Weights of a small mixture-of-experts language model, trained from scratch on English Wikipedia.
Experts: 2 picks a token, a softmax router.
Training: 390M tokens, 2711 steps.
Below are experts of layer 3 (counted from 0) of a mixture-of-experts language model. Rows are named router (the router's row for the expert) and show model dimensions 0-255. Each number is 200 + 40 x the weight over its row's rms, rounded and kept within 0 to 999.
After each expert's rows: a language model's description of what the expert responds to. This comes from a sample of Wikipedia text that the model never trained on.

# expert 40
router,197,158,201,239,274,174,181,197,190,261,174,244,260,107,196,204,181,227,161,140,175,192,160,266,192,177,258,219,151,141,196,176,180,168,239,187,236,220,147,186,256,259,226,146,178,222,170,244,197,219,279,196,246,181,176,256,161,234,174,113,217,161,185,198,227,171,239,223,235,187,188,176,203,151,197,287,254,262,202,227,104,225,238,148,187,201,263,197,188,264,161,168,207,183,196,179,190,231,219,161,149,194,167,225,152,268,163,236,170,178,258,156,229,229,269,194,184,227,187,177,212,214,171,152,165,210,175,233,246,205,189,167,283,237,148,241,217,151,191,171,221,197,183,257,121,290,252,151,146,177,158,239,184,107,253,164,206,167,237,229,117,231,166,270,163,188,243,125,201,172,218,217,225,238,203,203,149,243,232,246,160,176,219,246,205,243,231,207,236,169,260,270,205,239,143,209,184,173,142,247,144,226,239,179,215,162,181,142,181,177,233,239,244,215,175,242,223,157,157,256,224,204,193,166,185,255,138,125,230,250,207,89,174,139,245,216,162,243,139,178,154,163,157,216,207,176,213,194,195,210,260,212,168,96,189,201
What it handles: Sentence-ending periods, abbreviation dots (Sgt., No.) and opening quotation marks before quoted praise or titles.

# expert 19
router,184,229,199,206,215,203,209,159,235,130,208,226,179,192,223,144,191,234,259,181,231,148,191,195,137,277,142,218,193,163,169,202,220,207,205,167,166,159,212,227,181,203,217,212,191,201,199,247,237,206,263,126,239,242,177,177,211,164,161,131,201,290,195,194,218,206,229,155,198,252,162,240,257,192,144,182,137,205,191,243,262,124,214,142,197,191,129,169,155,192,166,176,238,271,132,279,201,204,218,213,257,178,138,196,237,240,219,162,180,256,251,223,120,182,235,148,254,173,200,177,180,145,156,207,165,209,235,195,168,206,143,229,145,209,292,151,217,168,161,198,210,203,220,239,207,146,235,186,248,196,235,189,177,142,152,273,204,182,198,207,204,122,148,288,212,153,276,228,234,155,157,209,150,180,108,248,157,246,223,201,217,164,205,187,133,262,195,193,252,247,202,164,175,248,253,235,213,269,212,252,207,240,268,166,256,197,167,199,254,216,188,246,157,177,155,195,163,210,249,264,256,140,249,192,127,203,189,151,200,104,202,245,236,236,125,216,208,202,182,242,120,198,189,130,214,279,272,176,111,186,198,173,197,234,186,183
What it handles: Final pieces of names, especially er, son, an, ović, owski, after k or z, such as Cok-er, Fras-er, Sturlus-on.

# expert 39
router,161,175,145,222,162,227,242,233,233,117,140,164,219,230,189,121,186,246,216,162,285,134,208,241,176,249,200,186,164,187,160,178,223,214,205,245,227,198,218,181,175,233,123,242,172,210,196,170,219,249,296,144,231,171,254,247,173,270,234,79,123,171,231,216,178,192,166,157,158,261,282,269,228,168,225,209,148,155,226,247,157,118,199,253,166,223,257,134,186,227,218,185,183,165,190,213,179,112,180,233,216,208,252,239,189,202,210,152,245,173,126,268,143,185,151,183,273,177,207,236,145,160,210,169,245,148,164,186,111,254,157,213,198,218,195,246,161,167,201,273,227,158,183,213,201,198,213,132,213,211,170,175,148,210,175,156,197,173,159,283,195,217,208,192,192,266,171,198,191,250,177,225,243,226,227,208,234,222,250,151,200,168,140,209,102,212,242,240,188,117,209,230,153,180,140,211,246,152,216,243,242,216,231,250,166,226,242,265,154,270,245,166,183,144,220,218,193,169,229,205,196,181,146,219,223,199,166,227,256,184,134,168,172,156,165,260,166,236,226,132,154,206,164,219,226,235,217,201,214,181,257,219,209,213,240,173
What it handles: Middle or final syllables like an, en, qu in names and foreign words, such as Bre-an-ne, McKe-an, Relev-an-z, Bou-qu-et.

# expert 7
router,168,181,187,216,246,180,206,216,180,209,152,156,201,194,218,119,208,221,240,214,190,261,181,240,210,230,228,229,183,203,192,218,214,135,238,209,174,267,187,177,179,174,273,187,231,208,219,233,149,169,171,209,174,253,212,241,265,202,215,149,271,183,185,294,228,234,122,268,174,194,150,212,162,218,213,176,231,130,231,185,254,233,246,173,222,196,185,191,155,207,218,237,238,197,179,261,227,254,202,279,165,232,194,165,177,226,229,191,208,150,184,154,178,157,259,221,174,155,275,166,109,209,173,201,244,199,260,230,124,235,237,144,227,129,154,191,188,187,180,260,204,184,244,200,155,140,234,184,283,196,227,172,220,262,150,228,223,260,244,223,198,190,193,209,230,231,188,166,189,116,278,243,307,195,188,243,235,166,155,222,223,222,235,197,171,210,166,240,168,217,191,156,246,144,290,147,198,190,219,144,136,264,247,175,159,178,222,195,158,118,191,234,162,221,284,310,205,197,155,141,203,214,114,207,231,165,107,137,121,228,222,243,216,242,177,228,262,276,168,190,146,222,157,145,197,162,205,157,231,244,237,196,191,213,180,242
What it handles: Inner word pieces with o or a vowels in names and rare words, such as Aer-od-rome, Atlét-ico, Vas-co, ty-co-on.

# expert 21
router,249,209,281,205,188,135,135,227,257,142,129,297,243,161,232,193,259,188,203,187,212,280,149,202,204,101,133,249,187,165,281,142,132,160,201,218,134,217,213,211,261,189,213,215,198,184,195,140,252,170,149,136,116,201,159,237,103,168,167,251,158,198,129,256,217,214,165,189,150,190,207,191,212,174,139,205,143,205,230,195,193,212,231,139,179,200,193,267,240,195,238,212,211,265,168,234,217,132,202,227,194,214,240,263,205,202,151,202,144,273,199,221,260,269,161,215,201,187,224,227,162,173,211,205,129,171,193,129,143,185,231,118,252,144,206,187,169,183,240,234,225,195,192,213,253,177,206,242,208,213,248,180,153,165,200,217,183,201,165,194,195,186,179,194,196,172,235,191,267,204,169,207,225,154,223,245,137,240,218,178,177,258,218,244,214,193,233,274,203,223,237,212,228,102,154,182,200,130,215,163,174,128,275,123,189,104,160,230,211,218,245,182,132,178,196,223,185,179,231,214,142,217,177,186,191,186,232,219,173,181,200,168,232,247,167,156,168,221,223,159,232,149,259,230,141,245,174,106,215,175,194,132,180,218,182,260
What it handles: The words " and", " or", " but", commas and adverbs like then, later, until, in phrases such as as well as, since then.

# expert 47
router,189,209,220,206,139,144,227,207,200,269,175,204,200,208,216,209,207,255,220,264,224,191,175,215,150,226,200,232,174,184,218,260,201,136,239,125,269,180,173,155,252,222,224,168,205,196,189,233,168,191,144,227,131,168,131,200,191,210,212,289,185,206,187,158,213,201,249,191,298,219,208,225,148,260,92,214,174,222,167,197,217,190,255,165,145,161,254,178,110,216,178,188,241,187,210,195,215,227,194,224,125,174,192,118,251,164,274,191,246,237,242,180,180,260,204,128,220,211,253,165,193,140,155,126,214,179,220,140,139,209,245,133,145,242,233,176,222,270,176,105,212,248,205,165,181,167,174,274,169,255,232,233,155,146,236,239,180,208,131,151,192,180,183,165,213,214,192,237,254,209,213,207,131,244,195,146,182,230,196,225,222,184,133,205,156,185,229,177,171,248,195,219,241,261,201,224,207,167,166,231,271,133,191,150,162,199,151,235,235,198,227,257,220,188,182,218,160,162,188,242,160,223,222,202,182,150,272,175,251,243,168,281,227,226,230,213,285,122,202,176,148,125,165,204,109,175,169,189,174,187,243,274,283,158,175,206
What it handles: Capitalised given names, month names, and en dashes in records, plus pieces after a capital like N-ij-megen, M-ich-èle.

# expert 2
router,190,245,236,195,126,190,250,134,156,193,231,267,129,129,145,181,189,173,188,101,144,190,189,163,295,177,168,131,202,180,207,149,173,187,189,272,178,182,209,135,165,268,176,206,162,238,207,176,276,181,196,228,258,220,192,165,253,236,169,180,193,193,161,207,196,173,155,187,225,214,196,230,174,165,200,211,170,195,180,143,227,226,186,168,192,186,117,121,166,241,241,193,179,151,210,193,211,284,172,191,178,150,157,182,210,161,124,132,295,165,122,225,217,193,219,189,199,256,253,255,184,205,136,186,268,197,187,175,182,257,213,161,261,219,287,261,201,225,159,235,179,180,171,128,220,192,207,180,224,206,214,211,143,176,171,176,231,199,197,271,191,199,236,146,181,209,180,158,211,269,199,172,187,198,258,131,232,177,250,219,213,222,123,226,155,211,240,174,193,150,180,184,155,178,168,201,171,142,155,256,203,288,160,187,249,235,151,233,169,190,186,223,172,216,191,245,184,214,190,161,197,211,222,194,187,150,129,122,145,252,270,136,152,227,207,195,279,228,231,258,280,157,219,152,185,94,163,162,259,137,208,183,169,255,178,212
What it handles: First pieces of place and proper names, especially compass words and New, United, Middle, e.g. New York, North, She-ff-ield.

# expert 28
router,193,160,239,247,163,174,211,230,212,166,222,158,250,154,190,174,249,253,197,246,97,189,203,175,146,258,149,159,244,202,142,192,180,189,105,128,178,184,137,191,142,217,123,216,152,210,160,187,175,210,178,177,205,220,256,116,127,158,183,236,185,204,226,158,151,220,158,197,170,183,132,251,200,218,220,216,210,206,173,216,196,177,175,211,158,178,157,275,170,288,225,236,286,190,178,228,140,209,232,130,186,190,202,173,201,199,249,272,154,224,209,226,235,156,172,219,186,264,181,198,194,310,258,259,204,203,221,102,257,191,197,172,160,204,173,203,242,280,171,228,245,286,274,211,182,155,219,192,107,235,214,210,195,248,217,141,261,193,237,238,286,133,154,250,188,188,124,228,200,215,210,244,188,160,245,205,206,140,226,237,182,224,232,113,233,113,153,238,193,136,220,223,235,188,189,190,245,220,235,197,137,190,234,233,193,172,237,163,167,258,201,234,169,175,210,193,286,188,223,254,175,146,117,185,211,197,184,223,187,221,150,222,205,183,163,196,174,137,177,259,202,271,149,191,187,222,188,184,145,209,134,205,207,210,206,235
What it handles: Ordinal suffixes and words, units and measures after numbers, such as 10th century, second, km, %, million, years.

# expert 43
router,240,174,193,205,167,244,193,187,135,180,223,292,242,137,214,242,138,140,226,266,291,152,181,169,155,246,265,212,241,188,163,251,249,249,170,241,166,289,170,296,157,247,253,240,228,245,190,232,192,254,124,230,224,165,163,243,251,198,172,157,247,180,138,201,176,245,220,200,175,190,243,212,183,234,137,193,200,187,154,183,277,234,229,247,273,173,254,241,287,140,94,179,189,153,199,97,191,230,199,237,242,191,159,205,254,249,165,230,134,217,208,220,138,208,178,170,235,156,207,207,231,137,174,192,204,262,231,243,266,235,256,212,198,205,141,199,189,192,141,153,157,262,221,146,194,236,148,211,277,184,220,241,179,191,196,160,234,162,192,242,135,206,156,206,190,172,196,190,265,245,276,195,184,194,179,218,202,242,220,193,197,231,209,210,176,220,170,278,207,201,198,156,175,190,131,220,283,201,250,177,206,245,208,214,270,196,269,148,172,222,181,197,221,256,170,230,177,129,259,247,220,194,190,126,200,243,188,234,177,220,196,205,222,142,165,218,179,175,248,202,206,233,262,163,160,175,178,137,222,219,150,267,200,188,187,206
What it handles: Middle pieces of Latinate words after con, ex, inv, such as inv-ite, consp-ic-uous, Con-vention, evac-uated, adv-ancing.

# expert 36
router,149,286,159,190,278,190,208,120,227,238,193,195,180,277,148,196,270,198,182,235,155,260,200,220,214,171,147,213,184,145,216,186,225,192,221,177,100,245,267,232,265,201,225,141,196,199,252,195,202,249,222,264,207,161,136,228,204,170,285,191,168,206,278,178,182,227,264,186,227,197,156,269,187,191,221,249,149,221,118,249,211,224,222,206,249,210,126,181,225,146,147,184,187,198,211,224,162,173,204,209,229,194,137,274,168,237,256,147,245,170,184,158,265,203,260,256,155,182,220,211,299,176,203,252,231,216,199,256,220,200,236,295,176,179,151,172,232,202,255,214,219,225,189,187,148,167,201,228,170,210,197,179,145,213,121,209,284,197,169,165,225,173,301,123,234,153,241,261,203,200,139,193,311,217,166,279,154,188,174,232,173,187,206,225,264,247,230,249,216,186,130,177,182,192,253,219,167,159,222,231,230,208,204,201,196,240,247,160,246,212,256,140,252,200,195,145,165,184,231,216,260,201,191,205,198,228,203,209,209,170,260,154,162,138,130,249,193,195,184,220,191,203,207,221,188,275,241,255,229,194,225,187,209,123,221,194
What it handles: The first letter or cluster of a capitalized word, mostly surnames and proper names, such as Dr-ummond, B-uffum, P-ayne.

# expert 17
router,270,211,216,232,210,259,206,173,192,208,202,126,160,179,199,199,228,243,236,219,175,204,140,191,129,198,161,245,212,172,224,201,143,205,193,201,274,195,217,127,143,223,191,144,208,160,221,222,181,241,175,246,233,145,233,258,189,153,179,180,192,233,204,150,178,217,203,229,174,287,142,173,185,187,205,165,194,139,202,168,260,189,188,189,237,179,161,243,141,199,215,183,196,197,161,148,159,183,146,214,109,255,237,184,144,177,123,161,125,107,203,128,267,227,165,192,205,236,184,139,241,141,227,209,256,237,232,240,160,152,239,133,195,188,176,256,205,200,200,237,192,254,272,192,288,126,284,170,132,120,231,213,221,237,154,164,226,200,167,192,190,157,216,255,219,232,269,164,168,157,253,126,237,246,201,155,178,132,252,202,257,233,217,178,237,167,183,183,192,201,196,252,120,205,217,170,179,243,130,115,245,211,169,158,223,193,221,223,229,233,219,203,262,137,218,253,190,151,216,208,163,229,239,186,208,174,188,242,225,196,165,214,236,200,165,274,172,108,213,177,196,180,202,197,282,204,239,136,144,133,119,142,217,233,165,224
What it handles: Inner word pieces and word starts such as end in genders, rat in craters, inc in rincón, and single digits in chess squares.

# expert 10
router,203,125,127,213,208,214,183,161,216,157,205,154,184,133,215,173,144,235,257,219,205,154,183,212,226,161,164,171,211,263,193,172,194,160,201,159,183,205,219,173,169,210,134,147,150,236,131,244,198,151,233,243,253,136,188,138,224,209,242,217,174,240,158,134,122,190,157,196,227,251,191,251,205,172,207,202,209,162,213,192,164,188,149,197,155,131,163,211,171,147,287,171,165,250,164,180,224,230,230,268,214,204,201,167,197,230,171,148,218,211,196,164,202,153,147,157,230,192,210,226,188,131,189,177,198,119,154,253,180,176,216,119,225,198,205,216,183,161,197,194,175,240,176,177,152,207,169,190,243,251,191,132,217,221,286,220,176,208,203,255,157,182,268,267,200,202,210,255,200,139,243,153,128,196,193,284,275,186,205,90,185,216,244,175,188,150,188,168,173,206,190,232,185,225,132,281,104,152,165,191,173,310,246,247,240,241,166,154,209,115,204,168,196,206,142,154,143,254,192,241,201,213,226,217,127,161,188,217,175,207,131,181,157,178,118,231,191,238,181,262,190,257,168,170,135,184,151,241,218,243,218,200,236,279,152,251
What it handles: Endings like -es, -us, -ensis, -idae in names and taxonomy, plus the word of, e.g. Mora-es, afflu-ent, Revenge of.

# expert 42
router,137,177,219,163,179,226,187,225,201,200,221,144,251,229,175,250,255,282,202,203,163,207,223,174,188,208,226,201,261,182,199,164,246,234,147,189,181,156,213,145,232,240,203,213,227,127,145,188,140,188,262,248,287,221,174,185,194,161,243,178,115,160,250,190,121,149,183,172,169,171,182,165,225,208,273,183,204,163,207,220,216,172,211,162,196,280,244,215,154,290,167,254,224,216,243,238,212,182,167,155,154,176,221,236,140,236,251,148,180,152,287,226,226,213,222,153,245,241,220,187,204,234,220,176,220,194,154,163,120,208,180,238,199,182,164,226,159,211,115,144,184,189,188,210,219,233,137,251,149,229,126,205,177,197,186,190,190,200,177,207,206,181,191,297,123,209,144,231,156,176,261,164,240,182,196,197,282,162,175,229,234,194,162,234,245,241,194,177,263,240,263,229,176,224,154,203,258,240,119,166,178,226,197,235,175,193,137,196,200,203,188,208,135,139,267,145,163,179,185,224,294,168,156,235,155,116,146,153,233,146,212,183,266,180,199,236,156,218,214,165,159,138,141,189,252,92,170,221,137,208,215,171,124,164,165,228
What it handles: Capital-letter pieces inside acronyms, codes and designations, such as PRC, SRC Arena, MEX, Pan-STARRS, and digits in catalogue IDs.

# expert 22
router,170,238,217,204,247,194,187,167,309,226,253,174,158,198,190,301,200,215,246,246,205,156,150,180,215,165,135,254,241,228,245,219,197,267,161,174,188,148,212,258,196,176,126,165,153,264,204,176,219,188,189,261,229,216,151,195,182,145,207,221,247,220,213,226,197,301,272,140,284,261,216,199,218,194,243,224,137,220,172,233,237,290,214,215,190,135,146,152,119,136,181,207,240,202,176,299,214,161,206,183,199,177,169,202,177,161,190,126,238,214,185,244,213,133,195,231,161,193,193,208,251,210,253,129,148,292,249,155,195,124,239,138,203,198,256,199,163,204,218,196,177,253,196,215,160,224,229,246,173,134,219,196,155,153,224,240,154,218,210,151,265,218,231,177,276,156,171,166,206,180,174,202,171,269,189,165,215,254,142,243,185,163,167,238,192,208,166,200,224,167,131,249,184,189,185,224,188,225,112,154,241,209,220,279,194,203,150,218,222,164,190,193,233,252,145,186,249,217,234,107,212,163,199,234,194,131,227,268,182,211,236,223,183,185,199,173,167,227,187,202,171,155,198,199,279,183,255,296,202,203,119,185,204,225,198,184
What it handles: First pieces of words after punctuation or table pipes, often prefixes like pre, inter, re, con, prot, requ, plus However and LaTeX $ signs.

# expert 44
router,164,222,159,219,271,228,206,208,179,209,135,291,212,257,185,151,263,212,176,110,176,127,213,215,188,173,182,113,183,192,211,191,214,222,218,227,273,186,199,131,163,187,251,197,132,168,156,181,177,170,294,186,146,186,245,215,201,239,175,299,179,222,167,180,211,164,180,187,255,180,213,190,204,232,196,217,187,175,206,188,212,152,153,186,178,218,254,169,155,172,209,266,213,205,196,227,205,181,212,177,175,177,169,151,222,172,260,127,209,248,169,136,196,233,139,209,172,232,166,169,215,224,150,246,266,237,224,258,147,182,213,246,203,236,249,246,240,264,179,156,202,217,179,254,264,153,265,177,149,219,211,241,145,223,180,160,186,222,149,234,183,183,185,207,228,163,151,137,242,202,170,156,164,196,120,249,92,183,192,244,196,224,181,169,206,242,176,182,254,247,163,231,189,222,215,205,152,258,185,193,177,212,189,216,203,291,138,227,159,264,131,188,130,211,238,174,263,245,200,167,230,225,152,226,246,217,246,137,190,213,235,225,274,271,167,168,179,193,152,163,133,265,214,174,221,166,222,277,144,203,276,119,107,237,124,212
What it handles: Syllable pieces inside East and South Asian and other foreign names, such as Y-ung, Hye-K-y-ung, Wal-worth.

# expert 18
router,160,150,213,280,224,208,207,261,216,211,200,229,180,172,178,174,179,171,225,128,222,155,263,255,211,169,185,201,220,199,151,206,221,173,221,158,213,191,187,205,230,148,207,163,257,115,149,154,149,221,167,198,129,237,266,234,250,136,197,244,269,180,154,128,185,156,213,224,183,245,181,192,196,196,156,126,229,141,244,211,228,157,127,213,217,156,226,205,183,203,139,159,148,219,174,108,202,165,142,168,252,239,144,217,239,139,160,200,167,213,194,156,169,218,245,233,193,269,172,207,185,156,192,187,259,240,176,230,257,259,265,183,209,134,190,164,250,197,173,167,215,206,214,116,204,185,194,236,225,161,150,209,169,194,172,125,142,246,246,203,162,173,217,145,217,237,268,227,245,217,236,147,136,233,161,141,137,186,230,253,224,239,234,196,248,216,199,172,220,113,189,168,162,200,158,196,179,221,187,238,216,199,221,161,101,199,236,130,212,139,143,267,220,170,192,156,211,151,135,164,223,192,209,231,192,275,188,146,214,162,268,159,151,268,166,186,171,222,215,238,142,135,152,182,131,250,138,173,105,160,239,168,196,209,219,146
What it handles: Second pieces of words after Ch or S openings, such as Ch-att-ahoochee, S-ym-metry, and digits in election-result tables.

# expert 33
router,276,179,239,235,223,174,191,183,280,237,174,132,221,246,290,251,217,149,136,205,175,190,147,156,169,168,143,278,178,248,243,232,177,224,214,202,236,179,169,239,186,200,222,73,210,278,241,186,203,203,153,156,237,204,233,237,139,171,199,289,238,196,242,191,166,209,209,173,266,195,181,193,171,124,196,203,220,188,179,151,156,171,181,180,213,258,188,187,246,199,167,222,195,248,230,202,198,161,153,234,213,215,196,235,172,229,185,140,221,258,140,192,247,160,142,202,198,158,195,165,164,283,203,223,148,250,229,187,297,134,215,225,155,138,177,145,276,176,193,206,141,147,222,218,191,140,203,262,166,186,210,186,193,286,208,237,164,145,198,222,259,226,248,129,221,185,171,171,161,233,218,223,213,213,181,190,214,269,182,207,207,194,196,252,196,240,253,153,210,257,194,174,221,148,222,236,236,198,205,194,206,242,195,162,178,193,226,168,222,235,285,238,229,261,146,225,208,251,212,183,228,216,268,198,185,201,220,158,251,187,260,302,254,269,226,184,206,259,229,240,205,218,289,273,241,264,225,251,298,240,147,212,174,157,236,254
What it handles: First pieces of capitalized or fresh words after brackets, quotes or table pipes, such as de, He, Di, F, Dem.

# expert 3
router,240,223,202,146,199,250,196,258,236,160,160,119,150,229,290,233,233,281,207,221,217,209,212,175,215,222,242,117,178,237,149,181,188,170,191,268,187,249,127,205,189,198,208,178,235,209,161,156,255,202,231,139,206,211,201,193,198,146,182,209,219,164,225,168,216,107,240,238,197,260,197,187,233,182,212,162,271,197,201,221,193,210,238,178,88,167,166,155,139,188,235,249,144,248,144,262,204,162,156,249,171,200,286,225,193,153,253,189,86,188,208,119,147,198,185,112,151,203,212,254,170,187,146,252,185,188,182,217,161,249,234,181,204,180,201,208,155,244,222,159,254,162,190,247,182,223,216,240,147,250,223,194,229,256,179,149,171,233,187,135,208,198,204,202,205,177,243,209,201,265,194,198,130,168,237,177,235,171,175,268,206,245,138,231,184,208,228,146,209,236,201,218,215,179,219,161,199,185,220,268,177,152,259,195,117,215,123,188,204,208,163,288,114,132,218,186,169,219,224,123,154,228,220,195,189,196,193,129,246,237,239,187,132,170,216,143,227,180,172,189,270,228,141,155,246,108,194,190,218,204,194,142,255,197,130,229
What it handles: Short vowel-ending pieces like le, se, re, ale right after a capital letter in names and words, such as W-ale-ed, W-ere, Sp-e-aker, and There.

# expert 30
router,197,192,174,166,130,227,207,273,181,212,255,227,239,170,207,194,213,159,225,190,212,171,166,236,185,203,155,237,172,157,183,238,137,255,174,152,154,120,133,150,195,223,187,226,264,236,159,167,163,166,250,156,176,227,195,149,162,234,158,183,203,112,172,217,239,180,176,192,225,171,250,147,146,190,201,159,133,242,210,152,221,155,211,170,160,193,262,171,216,210,188,148,237,224,142,171,198,137,129,258,205,288,190,137,233,271,178,164,165,242,200,140,225,215,142,198,177,234,155,133,215,199,217,210,155,218,212,221,245,199,217,266,241,241,239,174,227,253,142,228,198,261,209,193,300,180,248,214,198,174,250,203,193,252,223,145,173,220,225,136,185,221,214,226,157,220,191,224,208,208,186,212,166,191,202,206,263,256,242,203,249,186,181,215,156,167,140,235,109,165,167,216,127,188,231,176,214,169,172,133,223,188,102,170,150,181,171,254,153,159,209,159,137,191,214,175,244,186,263,147,213,278,300,136,191,249,184,137,260,195,165,229,229,183,238,131,150,210,213,134,164,147,103,173,230,150,223,145,255,219,145,155,245,228,171,193
What it handles: Spelled-out numbers and quantity words in running text, like two, three, five, out, all, and number pieces like thir-ty.